Weights of a small mixture-of-experts language model, trained from scratch on English Wikipedia: 4 picks a token, a variant of Muon for the experts.
Below are experts of layer 2 (counted from 0) of a mixture-of-experts language model. Rows are named router (the router's row for the expert), gate (a neuron's input weights, with its number), up (a neuron's input weights, with its number) and show model dimensions 0-191. Each number is 128 + 24 x the weight over its row's rms, rounded and kept within 0 to 255. Numbers have three digits each.
After each expert's rows: "comes after" lists some tokens at least twice as common just before its tokens as in all text. This comes from a sample of Wikipedia text that the model never trained on. Tokens count by the router's weight.

# expert 70
router:127172055172093132157139151149157170114115065105117153140110116144136109120177109147127083144122126138106119148125138107116116112122094107080156116124123190139140144120124138128108124141138122127075151128120136145179112118141159157140114131086141148133115119113128125143113090155125153126145094104146106115114108128131159102104112105156134126199114084091135155149111135118126153151093156073091114108102155144129118111163154131104157168104087115110164162144158109116113130167135125119131143133129123118145103147130157092169117135142094151179117132156164133133103150116105124131
gate0:140134178119132115179120107121142119140114129117116153115140142130131139126123134123118132103169157170172101108104150107114136145173126121120134093133172133105133131108129172118115151178123113093132127148129152170108103105121109140147119124083145143128124096145103087151152111169101147109135141109119152131112127111123128126135073122173161061185151123154080129135164119098162164151149139113106162095143114144138121107109178150113125101112102109114125124092115159111095106137107102130156088157134098132127110157142128126109147123117067113167069108130084152138108157118084144145
up0:173161158140164109135131141105123076089098091097113115135130133133160137120121148140183115151119157118123157127174138178105116112109143112161151138127136150143105126123111133167150136102123115140113150114150099123127137147113180135122182129127121132133190154126152127149176156133105151105101126079143144153179143119134156137171110131097169205118144118130157141166137120152100142136108103139122096124159107131100096151132117107087153108143159161156122063123137141131142136107116091117136179088097120168101110097113128136149128119116128146114138116137136131108122116148120081137
gate1:192103081131145176122143171169124117113118135113081126103122153109151134132162177116089146098094154133133131108116103145117134136086112151143167127152131149162146158111126128116101138121065134114075159122113116108088137142093082119146105111110174149110085111113128092163143128145114118118167121157105142130149111102108084133147143131153082141100142151101112159117148119144100114159138103170122168114102119093145115143115114132102115130156108156146137098127165116118105140104160105120115135150122125144112106141124158121145099055114172122147110130111112158133135088150124144122
up1:134127087131128147099120148142128121149148168097140115122144148153138112167139109106137118123064188131111130124098117137113132096105118148156152133140090132107076142178102151114132153108141147102121105121171126092125083109152137175107137145145124107185139133129114135146118141114123140080126145139088151129170113121115118122143135078125146095129128142145157113160132101124123158131093085107119117084114125137135118146137159115155078112089106088081130091122139138106138082075162127150135086136138114151103125135126089170120135119092124134147125109079141113127098095108104190127
gate2:123124116138115146150117156169170125156118086117149080117154175127106115121152103111183119121116132133143157119099159135092136159136113129155125150162150116120164123119162086137125144118145107118126096149140177142088117135152111122129144100175110131160141099161108076114085149133147162127099111147128098108099160126113113128130109111133127135159145130133127149112117103106106158163094123130134146098065085135173120106105165092119115115126117108079144089124124175102074179126133152132166136142109095148095137142119145134166148145123109137129123124104105110150104094163132134070
up2:147108120109182085145113136095112147126180123131123143154145120126109117103106185107110103103143114147108142100111122115103140135119139091137164115095127140143118131129113122099128113140123152127139138120098126087160142140107119114140110113170151098145105126126135175145122139136123135126153167134133179107109149129176151132117158120116119099087143116121074117159168170095127146120142167108146147164174151135176109137107144146132093114118131118140103138177136130131168134115144161090134163104129101071141141131134117151137082083149098124166094114125218107147107160151121116129
gate3:109114110170145133120133135186151135153153145154136119144148151130093187127163150114108121128126162136102081132109147148129135131139149142118170154127138129138124123134170090115136139086119097139118113142104083134140148140111130121115133161099150137164112119161107109143102121152147112098142133150130156129096116105102121155091174113140145086122125126178118140136121088136147165123169157140182161144109143068144119133136112134111131137095149156122101152091133124157086139171101139142093113181151154123180077102164135144085112119152130126165147158112155102151090160148112142144
up3:137132122158120119139123139123138168106078117103154109157118103162164150109119130168128120116142109164124128141086139095149100122166161127127154139118156135132105115152153136122156106136162118110121083117140153139118123092152162123097139099117111109110130130134116101104104138117129102127086128147140141134083160176092124160148132122178168062165131123112111107146114130124118135125146141117072139141180110154134144128118209107142101082128110139118134121121117076148133123079093114088139149126156129123129120104129148138109185106143085181171094130132165123140110150137117167136
comes after: " the", " United", " of", " The", " World", " National"

# expert 49
router:103154110150158159094174153126072127104127125078099106106085146079129162111167103154141157128114150128149133158158107116149157119104115166143108133121149099113137148121087138120124133104119167106101111114128121159107112145104133097150174116157110087161159121158128147125097104146152087122132093106118138104152139111100183157147130132107177138134157122084146119114136129102145149121094144098153122151129075142139096146107128117126129143147181099123134113149132111125134146160104111166143110101138130131120119104093124175132116157130162147137147156136128165155114183086165123160
gate2:149163102117153075144141164174164163164118107086132128143122127137133147106118119140111120119107148138164062111132158134118131141121092144113132158142140156144120124116159125168175112110134124108119129144098122136163189102096126135141120124100195086131177123150112149108109105165127127179122102187107127107131146118153131101100145167156120116150103099122159117127139081114100087112175124107154113154103141119100131143135103144140185136154138106136136152098129135154113139148103107105146086132129108127093093103116127156158141128090132152088138120093138124117120120129121139081
up2:149077122158142156149127105077135097089134110141155133152137160155114130175109116139098105177167154121107167166134104118121107137146111132157122106152115126143163132152132148099129125119126140131110193103129108169145124158126139101131131099113114176154096126123128095166143129133118118067143175067129139127133125123128139124141135098117097196115162167100115157137118171132138155138083158157113122114133135143179141084089104138110088130127122141120154120175152113103114136106120114132117154115158123138149142138081093165139126119177107112136108126157137118158119133118148125154
gate3:108192123143115103159142135129102106097103170160135117145090121165137151146109148095130103113136137108099116123102134131100127114118143153094150098127112133136133155148136116152140085095152163121138185132152157106114111149099147128087134125071104086133146144136118134128115155148164171151153125113142133157131129112096136096158110128121140135149134100158150137135136162104116086104074163131088145143170146114108128136115183120117145106128121120107093144111122160100210094153090145144160155119111105140187158136128155120120143133126128150117092113101144141179120119109107151109
up3:215076103137136148115152135148113108124093101101142155132134171135112097121136174107119092136117139117162096110148129115146120120140138131141143139119083128125109121102136117142132099123087110114139131132157114124154159122082121131166134106122169168074138138135113095123106145112128088117128160110110139110139117132092153144134117135129160084120129144088136085155111089119115108157153129092129158090137060147123148102104140120132131160133151139097172116165103090145117135141182135137101112129136107166128155139088099143157091142080154111105158142135124178108100129149133136153
gate4:090108154109087114134152131150112111081133182159096095108091093132124144078124136116133110148121100076113175138128093204038112155131157140111168114126133150121147163143134134111172123135108136175135129141108130122171135119110111149131145126133093151132151150116108130131121095143136174113108120095130121128105146134119151129158146098164111118165107134160116130173118125118093143117116138152114126159121153121150133113146115096101149119122166130145132142168114104155115159166135135135154154115135160095119142148127102121100095153128155136094171155157149128099143156115167129100
up4:111156127115117110113172112105093144124160093103122166094140153111145127116116144142129141120147113124119170113080123159093128137148146142118136153127136107091121085151154138147121120079087148147131158141138114108119112127125171119175094125139156135142112135183138128140114119136052175138112104148105139098130113108143125125103121141144104101130126096082155162085118075131081149100127124110172148152129088111131112138115121112109150143132105082098133142171127068161107168109117107137152129101100109130107150109131126100111163141185124130125147167119136164121091093123112165128
gate5:130126161133102124095121130114131098111167113103149128085125094109127115107089157100146129118142138163168168111107156065126128121144094116150104146131138099118120160108124099112091115132101128142128142117104106126136147159173145130104083166110093124059169144127151158153163124115093111145149129137102153140105130163140142137091141103088091056116180125137117141135131135127112152169164115148119116133109082167132112116130124104112126138119127108159134129126145105123087136135116173109129118120132104138154191109132121085108100130117152120142105083147172146118109095130109177123
up5:158132073131136138131155083121117124102140134125119167152127080148164154112110087118184112126138146137156138128099116105155179125133106116175144145188136057130123128131117137175127118137172135160144124146144113123164125160163168097134102086103145102095153121133139149088153111086142116134171138153139121146124131107100179138103133112110085153165118171131079120110096134128180163165136108132099129166117112149138116109153141128116130118125101089136150130141154093113136116123127127109116153145144112107150161140155112156129122103150138111087135133115140145170140136116160115162
comes after: "\n", ")", "\"", "4", "3", "6"

# expert 77
router:142157141146094104128109139145159116120126134151168146107148164150113075124121155110140130161108141170085075122117142139106178167139128119130151112107141116140111105177166149124117137142165112119090058090124109102143088131120131127110152113158092165142102144157096119138138095092106122128114130106113118111142109084103144102146109156145131146119088113132104136131191099052147103137122086121128146132122107120135088105107137131108105135148162101117099147120107158116147111081105159180091115107116166154132124109120135121150118165118152112117127125132133169116098144133123110111
gate1:173139123151146176126146102187127142081161120133123160155121171157135119112127133150105106116150129171164136123113115070169114100149118154119142125148092125101103109121100102099121134126171137121157106143163071115142115136111126116144122122094095121149112144102100087118169146072128137166076123136125132153133137145157122146118147132112171141136098108141132123134179093123113104130110111105092126140082142065097114106120165124104146136165130132150116121167135130104144149112139160116114132151108090162092107119128093117155097147093124093138119131126143148155134155156124096170
up1:157125100102150126092127150102101101147116140132114118178148164154162167158056108132167094112096092110120112139100148131143140140115134127125120151184166123110117085116147148123115141083081145134142149113120141111173162131094128123106121122140175118138148102162119138155090063133119086131149135144097146133130139118120151112154099127140171138060154117166116133152123095156086093086111135078151112114121110137131099147096161099121110118142138151145115124098135141132157140151149143155163117149139132115141144106137098127104163116145138137179095103105119119149142145125113134141
gate2:135140090129129134095142094140133146135118192164133144126134104150135117139108130115138107154163141138159160112115131153098128180110125139155134118128116129099128166153153153123118127141110123155131091165147130158124104141139114112169091145128139163109121162113152129108113116112157140093140127132134184077124133148121128165154164145124126124117098155151144100145114077060137115128138152158121110120088143137146127121169102132111136164111114112135116111114105141151118078130156136129152114148087115142118138151141155117131131132129128106072141046145056183059114127120115163129
up2:089141149107116112094171136112121121119123101103120099121143136118138148125124124147103162118098138105107135105162075083150140086133161148126127158124148132121120100114149118134122160101162100145156129097126124141115124140136124170135103139111156121131142112122146149106138110061072112101146117120131144123139090141110108147099139121124103139138080079138123117116157144134101165118101136099133159133118170172115115097142099142132160172150076143175087141140161128134129063138095120103171126089079146131166090155099120116103131181112106130150101164097080136115130127129156114127
gate3:124134103155123097119082136120086143129146110141149129126134132161108102127142124127079102110119114100090134134101104119083159129112133111131115100174132147121090107148149141147116137113161140118125092114104126160133124086155086121139151118172144112150117148160155116116106114127108170125129093107152115131130109103136093133073084137131079132152156099151133140136134152162136120122107126161099124108145136154178120097097185143137087089133158117137135116115160093102131148103116108148144140130121130101121128155151140189173126136154140148100178182112156160173176130122101077127
up3:114119129103133127115121155124141161126123134145123106157122157088152149188105145113125188155142119101112139150166148142193103144113141144126119155084116123103180128120109086116160129147094114108148155154145119140133131174113115125112122164076126130128141094112127123145157148160114139167141124104087084145120149164099151142133161069113187110112134121144165110127105124085119135107137128105131111145143123149097142142115119116119166162108091147179134142158100123122138140121118120127094108131117112167155134102097122056128160150111114161138102077124142075127134143133135106135
gate4:086108114112104154138117187125128113112119131078105160137130126129138110127130089114085136141092070130081106123121145142097136148104142105108138082139119125121124123118136111119125146128106141140166175100142176104139175125167135087092133134143155116142155115116143172113113107114123141105099055133117171110120099099164116088152145151132113107156144119138123153109119138075150120148094154113134119132111155124138107164108095085123133155143139134108104150136154149154129125153116148120108110155159139083091136110133158135140074140147104128072120126155092124118127099108144128065
up4:116147088161151118125145156105126112147092138148138108117078137117122166144128149125135105106162118118124108119091103159126105116113133167098110125143129146135148144135127155140136138154145128140124119150147158118145097136108174094144093148160126136133106082068129185141162149134101168119104136103125117165130090152123109090129124082146156096133116131141129114119108080144088125108133081140136090141081108168155122165068110155147144161167085128130104105144160110093084156146126101075135090124106117120097133122160099122130115127150155116143113132140131098118106160079108159128
comes after: " to", " the", " and", " a", " re", "ly"

# expert 53
router:146125130154097129136169119139124138119082119137138117081152127099110088126120136149131097112141103133130097128082119104109152136134145109102106069123097174124145111149140149146093125166128123148110139132124144103137169132134110126130169160155138157150174114143148129168135057113093135125129122128152120120136166110131171101156108081114161125124142128087133140142161097118101115147103128085144151123079147116139083096141134168132140173131166107149100118144130110195153118116132148142141094119087130101169153092118146086120131122126151103144101109130110128158126171183128114154
gate2:162092150113131127089127114109117164126142122148165095124119113080110114098115123100142114173137146151179115099121138141078099129113133165084132138095106109180113113161124106094133172125081118135128097163132140114128123133094102065153118121143128127169114145116109097121172106104156147078114153107118107138130102140092133125127119119131121121168140111126118131139138148121135083130145149136157099159138064096109091154094126145160130158098118131107079135112122171150158151119131117111127118158105071128144092134135129089114161101118131083130094110153093100134114109117149121145
up2:140100120093164109184127123070130148131126141111135141155118119081127099134110112106127104150142079139119148124140117123105125105137158103099153139142113149102142156094119148111120124123134146151184091077143114147118124103141135096128114101101113120142114134094156161138117083105137113138169074126123144121123144134123127131153088072096113131158161156132098116119081136136141168127093077127117104076135090152173115103138095114099137111120150141133073113146135067093112134142137152145149146107177111132116107149151154140120168130174152134145150103135136123148163149153138098129
gate3:112117112109117124091139184126099115171148101169141143173155096148163156137123098125143142165111116111124140140135139112126126129144128120132121136173125135149125112084146149141145128162134157076171109116128130105137097126148140127165125136108147109147070093113153123092123173129150121172129120109107164105120126091077170111108072121097140093096160127165080127124100120120136173065097133176138130121110121184131146127135135106120147154170104146149135120126146100116132132153145155155128094170152137120116192113115132119093107147152141123111154130150132099102114117116157127128
up3:169107148140140151142104153114124167117116129093133138066097123148157128134112139121188117156130132159097137088134079124105136121135155148126126166129123124141119144125128134127153153142114169164092138144147126146136164162112166111085185116142112133121114132134115132105130105136110090090153125112141104118167081119107138150207127122120120156138119149052161162134102131138136129158142128117131126123075151114123107137095110136102147098132137124173113130082120113121169096108120071138147136154106163127177128134131136136103118133092100100136119095094147148139102129140118082100
gate4:096173092115107130098146127182073153114145168151150140085107133117155134149154118146056114067098129106124119122103139110112137140161112172111114103115106101101180122158170111120124185146143146111108134111146132135158127136088132142159120160137126124132154140128157128076163139165121134177147143050159132104113143141130129135131149140106117091142101135178148118098125133111137161158152123129096131112149131148141122117127146132102139170103139127109136150115139090170130141145134099158118125104126147106139145133177150103146142144119173123122086129127108129133116091140108112112
up4:139130125084182103133122123181115136118117088162124117127122100163104073109129132115118117143104151138164166114116043122105116127132149104100128138127123071134147113153109121119073108109115137111153090115161128086150132083121148105122114106132121121101097115116122088117150145083164094128133117146075114125130111142111156151124086121123163121118115110111120118150177138121108134093117124141100132179112129111109123108147146152127123103096168124154152161105141142134164122163140175108093171155107142128149118120121174098128150112137137177132113169112146137138137116163084138138
gate5:156105119125121159161122146107169122151122126100134148162162133113127132125140119179155130116103113117157152133099142104144125109165136136128113165137136174111129112146123091136107112107160129109114120145182103125151115155099133102026141104126140097145115131152136120128115141111121142132088152104117124138105190167111093154126077124135161105126141111118131180124158086085124083143163155115127113129124113125160137100126136154172127134123144126130149125135076147163140093089148120144101104159109156067122146094175162146145128155127152086109106120117148131113127120149149124153
up5:114127156088109142102143075100076148135159135119139111109115114107124084116121146135105099111101128105078160120119146168103124133117129120134117141112181152105120120111157141088155118124156098132108079143109139128111115090139125134163109136105135108138130169154125136180133105143139113122104140123127125107121145125098154157122135100120116108158138142116129156086121134109098116115140125117159110099158156049122143139127152096116167148151167133145118084172129159145087159109089144135135092171108074132110085088108125138097136140118073102073123156117150133134139106147140106103
comes after: " the", " a", "-", "==", "|", " The"

# expert 72
router:160152067152138145112146151108129125119168133122119104127104109095081136161103140136140149150123149145102115118091085134137161152110168133138113151127175121139140148135132121134153093149143151121116135163153112154095132158088126110117101175132138131109100122181124129111145166106133137079119144116113107084112082116169157120153145134136115120130093176166147123110138088144097144116171163168071159115106113141127137135111100105119157119132183110104109131140143152123118156129101182117131100114125157118147157141120115151134149126135134135163147176144182124137120145106066102136
gate0:113141124136159117145123135166204116135127100128139118119089138100115120126144103093131118085136101114111151101123140128161132127097094108141117129095118141148141160147119119078124131159148149150128098140097131125109128111143070101113156106129115187095142154125074132139157148156115141121131116145118144144177165127137125109099104149116133106106144107154112100123145107131145164144129156106177140134141093106125088175137118150113106131129147095157139084153104111114162124088164114126118172131125112069149100081111130157122131095157111144098089132133110142113069166142113113181
up0:121128119162148137160111120123149139137122131138089158142073200136098169114143144051078126124103111076089121116101127146149120108132144121126125104100123100141108133121109163109142130175133153154108117105149134132174128127124092100126115126149144136112151164165151117118088103150081157112121131115113114115167109131120140125156102147108123114115164139115126123145125134130159150118153144143111139103094119118172121133090096114150128127106154152123136113102170146089188128126113117110126160151131127104116085110139109096102114130152072165061127156135142125154124182160124142148
gate1:170172087130130165114172172177090085136071117110138157121079137106131146124125110140108100145157163106159118125096116101113131127094116108131132173141134132124129150111131127125148144105084118156106103131125101087177144138083145108151144137119143131135123089123135072114110142139149095145155106129110094118128146115107162175139098136133150117131149169133118087123085128131150106103121147084095135176149138108107161114160141118097180120091133117163093131124138132145129148124119098165096101099150164131106149149127103130117111142089143103135129123129078094140117125089132119140
up1:136104135178142146138133117102098108113142106142122129140121121118079110108129117104109165104131108127115110138140124169133174162088168104122170120120144104080129125128163145136101115156202142139138113172089138135147144117156169092121182130169097145117092122100123112148102183090155160162101129146116132107107160114146107104093137161160138166147106146151116113142135116121185142152125147120124124118159137150093133169158129117129078138139104095155154104133142105139163114108121118096128135143155138130152124135128159117151153132131138162120074117134125085119112086154156126166
gate2:100138095159118126147117130154164152130132143115121110144153123115122129143090135188099176113135088150140183089128118099144138167146120097146158133122147117102150132118118159132123105128122097119124133124075146186136135111114133113128112103165121134132140128132146107151176145150158119138108135125133101116131122126133081137097142087128138078110128150111076164156151092074130092132118083122141107089135119115142186139054140099110098079095155156116135143102108095159094147127122149110159114118167148140115154116132148163135116118133130133159132137136128106105114066129123143094
up2:100101100138139144133119124152156156104138126128116142107126130142093140108099137124122157111111102118110152086104102161152106139141095141125120134123144156106092112105133194105154107132117130129110139134111159158134137135154131125145100101149108134126146159129105111182172172148176117127104119124123105125105140148141122110144161078127179078122131198150090135170117125079134115135135082127142089110120084124156165099126127143109125074106148123122114142121124092143105109158127143164129150147135090134152155094069125161153154126154113126114131155124138155110132060099137166148
gate3:126102157127128125107140134200103136116152117127101133127081127140100148118141161120116120106133140099131127156086126104128059140118123101127091148128092145076176092129125151125140088127101131179155107111080131143153134157130143113156129132106122135128163151145183118117129081143117130127127114129125098131165138122133129150180140145063141116106119111135148159155156123107101148158175086104136136125134155103171095096090127119142087149130134121146132109132157123156147126130154090135104061112123157160131111124127132115129114122125129087111126092103115119118136168118139058126
up3:119122127178146163123127135119096159123076185100172113132102138155108125129138117091127160146131160140134095113152132132121146131085130123122125073126126147163103148123094105134132092132147148108107151126121119126130158131186136125101143096154101138143187147106108105132165114143138130144110122110097182113163183135131156116145097130121118171090114141102141109147146156148106126125064085143100142101123175113151094134148159124156133099136097120130132110150131169075127121112140120137100160120124102124144130084118121137097127121116109151131203116169135164128099120145116154120
comes after: "0", " ", "5", "3", "4", "%"

# expert 64
router:121117129148075081100113125160065098148156111157113141106108131096156138118107142137106111108120085129128106105112159147162102088168120121170138104160154139102107111115104114131174126104142124155143083140142110117140134166145108122106103128127089090106118116115099112193150097084150148165155090149119141134127173114133075103146126058122166136127139125125165145166131133151150135111137170084117132115109115106157098139114153111143169159155091135126115106128136135119092135153153133107140122130113091093138107124126153141127127106129137142103112122122111158155114133150181154114
gate0:146106139134105126113120145129103173122099106122133127147093129142146096058101117141128164170111099075107129126117127146080132158116120132129148129124128100103122151143129152144117137132132118134074144124101116187116130142165107127139151113109121087100123153119123123165101146141092161096145108103143144155104135151157120040105157114179180117125170147147114179143125143129159122118108105123101183107136128157122145078109127115140136126124132103121131150124152061106126147130120145114152088136119154144185134127087107145095112134128141156134146097137117132107109122133111126077
up0:120114132116133157125097129132093136100139200163078106142157096146124149144125119103159135141142104104126130111111139128111149141113129156108127117152128140077127113160104122124136162122150149142128115154102133089148165118105104090106153140099118103121136115131179113125148068127113155113133098121128129119195103119157138089093109114122112132114140114154148102139108154144131171092142161116188132153149133127142109175102143081118112129153124149077140144102158138135148135181165127150163158112136137081119145129161161118130129090164124143144105078102123110132135140115183110162
gate1:123147132119141061133131139130149155119101144157081142166112129138145105074154154124144106146126145121105099126124165133163138162157140096117132141155076118134113138168126110157118115183131098132177153098128147110162145144132132170123134163136075122148112090109104156113109095104149108114160087098115167092127094152092148137107139168090136126159118178130119179183107123151126100130125134096127107138102104150128120129115124074104123153097083115118119129107119124111113094156129152156120126177147144135128152161154123129156126132148083119131146106133102148139150128160139126155
up1:120162074147119141134117085150122102140188173133137106125167148163142069139133095154108141170091136148105139143105147109123142143149106130139101140158154108127141118128166104150133136135105090148095128092112149126090123161155143138120111139136104109148141107115134164114143131147141091149137165121134153143134126130123152095096142112078145147122170115128149158135110113070103145118113141157114152123120116117153122169136140116132119131145132096105122207140129110183121094085120115155141098145098135141126131136118140129151122139150166140068135156139139119160068127066115165136
gate2:137142080120166145120140142157142127106127156138127134094117100142162180152148142144135125098134133093121158125155105073147162105047163099139123143147111106169080124110113147108118086140150152107123129137121117117118161116116092100088128146134140129168118140113177170097098110132160143148149123139127152108116100103106142122141103121130149132136157110132099099111111131132110145152109165140130142122087108095112138130166110115122128080130129114119136103083102096111176113117144108134091070105171130111136097071180107169104134127120103112111129118166120089108156128135145137112
up2:169105148160137090159115142133134122117147119111137134101139114132133103139152170098151148151145146138109136145118089113096110109086177169135139091123118114119156095119140142150125135132130161117156170144110135086105162104147144141127160169108161150151162100107126142103130122131114158078117138115107083142132170135116144151155126163114127168133091103114109103094164142122115075127143134136096115110126124141119124087210129149134103116129170156146080166121140158121185137196108104097116119135126126130127134171132127133105155126134127151142123102083096108103106155141140151103
gate3:157149114093131084119139128158101096108143065132134114137150133122116124164148125114138147059136124138159117105100096143169125106098100148129134128116127161110147118132127142126094135115132157115131125170124132171170104136120099112123125127168142104091138149154140148102130083167111132110090118149107151109146110121157117134139100077126120139117105107182173106140118122191098139150131125072137115074127137115151131131139141154153181131143146132112080087149109147105109128146136168100146131148085113171138130126153124102142101116110083169123136160106131141112131148164130178105
up3:161147135153136127137136115122147123130104157122142098082100176112129135073080138125123105137107120103130122126125161132159149127169137135080115134154125139115111151121151085109092099131102161134126106130131122108095122148143150131147102155133174182174115095119114146151157168125154133145124155157151131084129099150136158101120132101104141119152130159131107103134116110158160096145123120126128136135126086085112146145093102136147178201181115143121100104123126107121151171098124164157174128135138119154108114087165122122122076144141161132147150126134075110107114117179144120124
comes after: "2", "|", " in", ",", " January", " March"

# expert 13
router:103162120127132113099115135148090108156127144122080119165195124175130104174139138123159132153111163140110122125117095161147098108147121100112146139127106104101098076164151153153131128139128087112168083112108112117140132167141114148120101136110136130114145144136091168110123111134155104143117112078151115127134100118113115141130165135111102112119143159082145150126135086120142160145149121137177090104130110129132125078140153114139153126144137118143126123133083157178107127124125110114160116138120154131096139168128119159161082083131144133125133102185150133120168093179113152178
gate5:130146146099149156094152106110117136129082130110094131129107131120134144116100089152143110110141120094177126148139113141104089127147121131101107149125128137120157135150141133140158142054101137130129096119139117123085115110169128135130150149130128098157154114160087130175104090150165072138115136095154138143136116164121150136116101120147123101161113131128116172133104100119160153115090135081166086137131093098143101102134143146099156147132163090117119095143156075166132197166108162143135099166152139093133114121102118140080167136115133140133111146154125149141113124114167136105
up5:146131096163157154106107124135141088105100096135159123104123179143139116145147142133100107151126149140117132081154139127111078150118112186086085149088116076125117121109103112124119143124105108083116122104096125099145134139085129145123099146096135125139088119132097136127136152143137171147126119138138148094139125095140149149180083132151167180127141127173107084146163143155104110122111091110145105150105142150117116176157143145167152139110156144146112133143095163158139129177139170099150160103123126116127105149128123167149147149124114116091106142159136115095158096140138101115
gate6:146117134152154103085080131136141121106114112091104133159089124139126124125167116157142143131113128150167128134133139119097154143130126091107147144120109088087161158122151141151138128158119144143107125098150084163091159144122107157149088072139136121147123117152133119119081140166176192152154138172109132130078082113118122092118150094142158178088113149122128111152120142089139151122123123134140111153096135123097114134148097114136143117136102114149141122157111142130187082190134128112119089152144111090142154133100146159126143128097084160114150141115156122137124145141107152148
up6:112137146145134135085111124141173118126123127128109128161146117143084136103146122113112160137096133161140152111103136161096143166122111096100188140095130091124135100136130154157136159124112107144129127072140113120078144118142110177154111083130148135109151077135073077113095126109176170123145097173089151129129100106107165098101151131121096157085152159102130097138155114129116148129123158164123130148129148116139079118167092120111141122150125120115149131116095138123148133145129150121143079133152093134128104122116124131102117109134094177106084137103164114148140100136143144161
gate7:138155151130122161100133099211102155122143144113142138144173107143118130117125114108113127110102100155092133111076146153112157112108141142109109129125121169109146127146126132131142145106124106149159085071140108096139067125150164174127164158089128121117162121136133161102130130158110133166136134121135157154122115147128155119118144064066130136109139090133133132101141132112124096134121126122139138121127137104157176098143061135081105111139159116131104141169161121111114103109108095139141113152145151121117121147153083095100120090136139140123168109131166161149127092142136158113
up7:134126156188153156153132167119107123101106115161087108142144149139119157095097159105165117139148145139133131158142129167084111105134148113115184155144110116115129127106141113150134092129161123085129098121110145126141135124120159130148147115082127110106146136159129114142143129094146108116098105128132112138160115148138140130132112134111124185166164186103137143096127090157138095068122114107149129146109131138158145099106113106124084135153138120140098108145126090130083103142095109135143181156128127149161088144106089169147141109168164148104074118132097174101132155123152125121
gate8:124140153123102142100108178178147083093146086148108128128175111121152118153168118170136111106144167153099118147147127180128101091096149091108113137135142121121088093150140121139070131142094130109136119146127166119134117104121132139105146134143161134109151157168125137112085124132137124143154114123131146118117154134146202177147142106104130112131165123136151138116088112158155115189159155131125140133109167090160161155159146137158128138179102150129133111101131141147120111076113132126090126134124132153108119128130155120084074116143166102142104143139139143101164117130117132123
up8:180143141148176135140150145081103145122201128130166158154097146119132178094147149128130124117117113158147161147136108123138158151183111125139109143119089147141155158132146114116120112174170128077131126151144113138132134123122160129110160139142106105141142093126148149155157132117177100105109124087110080137163134115133153125125100140118150117107091135134106103128118133132143063081148120158134136103129078143141111115134134089152136119106095124121099076127114103158157118128124119137134149126120173131147103154104135140095164140140131137111089156080097124079132177117123123107
comes after: "|", " |", "1", "0", ";", "9"

# expert 56
router:127134138163145165124136131114103121133162117108102102117070124082086168136111128116130144158094155170152083100129096138152156176085135160105134143162161103126121146110147149111130122179140175109084128140128128135126145157129113093171145157174167133139108106181107134104124159141126134087155147157106122084171077155170125129150129143119129153122115132147161128126155123113111131126119141117074151137109121143092136138153111080124129124131144138076139138157151154140131135142139168127116123083117138158130119117079114179127122125119116132140169156150142135155106159098120122135
gate1:127154104108144105091129143135176147118139166109128126078137098118147139114100087123082135160144147167125129149105129136151107097086152152149127155128177130106143112128125099127118140132104110127112121084192080144116108129140135131155090135145126151143133107136112129147126140138155110098138089091148161112132127120165154066147096130130108132154109064154127103145101152118093169092128157136121133099139159120106094084146172150148147115118177172134126116135100156139118118138146120125172099119087122138178118104146148135090121127174135102132151100130118100113148128115123153082
up1:118124136135125161154156144113152140154130181081105134127145116121147156160101073134171173156172136123163158135131100121160110163101156127101139126127108171115114139124116118089166130092116152136106117129161122132151151162129124093110143104092175138143121092104124132137128128191161114146103120174146154147171118147142135095103139097144154178149134135133119172140120099124142090106130134133112136104094159129142091106133134126143133146098102179111166124090086124103080157139148100150171132099144104138161128116119160149095099120140153136157121134152132146137104127107122171141
gate2:137135145147124122128109108126124084148161121085138105141128114118108138089142115137153143138126093088123119122139150086105188159139099185118119097094139156140149167099089086117132170156141137163165128116134149128127159147138119122092135122137184145152125120151130104122102092112133165094105158110134108114132119091113078165072124163135115105135111116087152120144136109119145130133136117114131158155133133168131097099122092107115112152111104176094183137113138106092101160117188135129089131123115164132098121170125106117117145159183114179126129136110142148146140116140146139128
up2:093096099102110164132115159133119174091138134138139120117121142143137121088129158127095114123177135151080127104092119136135091131128122131145119133155126151127124131120087127146137156096124112078096116131104152115126126139176135146131102126085118122109091125058160150168145130156100088119090132140117149183095111126141179115182125097161144110111155137171147129081129146131132119137163122126132118086056120128153166140131150102130098108135146097171092142162104137149130104120083124124121160138135145152162125097130087144146136091113146124148140089139130118110150122147125096121
gate3:117139133129137122159143171166125146140112133123114175138151163097073137133089121136100105163147144150142102109103122120136136095107137099144125137138116113123151154123180175082180098145118118166158095089131103165164155131116140132163125156161090126108099144129128109174143142129132135152127120139137157161157095091137119146165116126143125121178128138169119134167110117118140128112139132107151155128140092079119176110136130110132145154122119117158135134103090128122120149138094120112129122173149082137118072131111193111146104092123102134087105088124138170140123156126160157102
up3:091100173128125157139108115109135115128113118137105158136124100105088105100094157111140162104119155115156106151116074154084117127135091174129143076138126133087144141112120141093109112105156121146152117107161145112120186145124081156144141095143120184150114122124143147105130144101109151121119172134128151144132128132113099088159145156153132096143176076141110118112155116098150119188124145167124142105156116135139130166089156150124132133152130111146122114101099136123145134084172151107124105096091108172131151115132144115096141143102165154120118083133094154133147123156144163141
gate4:149162107119178177135095143137120122090114131111123080090140104082155085118106104149162092159136163128110134097104157129181100145143084108140137137110101115171144091109169147124104135115120114149116129132130108148151102130098141127135128127134161134130178129153131089158149074150146102106143154120165139135185122136114098130130158098173155108115134148145131125149133100109145123136121121148157113148150119115117111110144118145112161101099114159099117102134109124110119112097172136105134109138136067121095139135121146116148098142162150145098147149160099154092107069162131171126
up4:181124103176136140127112087146106099142130085142118134177132138148121135107120125120147144105172112087195098146142108123161133138147113085119092126128148110101132152141099135143138134143168165116137119126131138119152085139128143144182131142087159085151169098129098156102104131107160109150124158124118156160117108156136123140134131131118122121166131096134137127079079112118144111122109130093116095115106122123121131091143129143163120152151121080128108156088158131138157127147115142128114111134098111154147075108129149158122148171060129141150112110095111156147118115145148122198
comes after: ")", "0", "5", "3", "%", "4"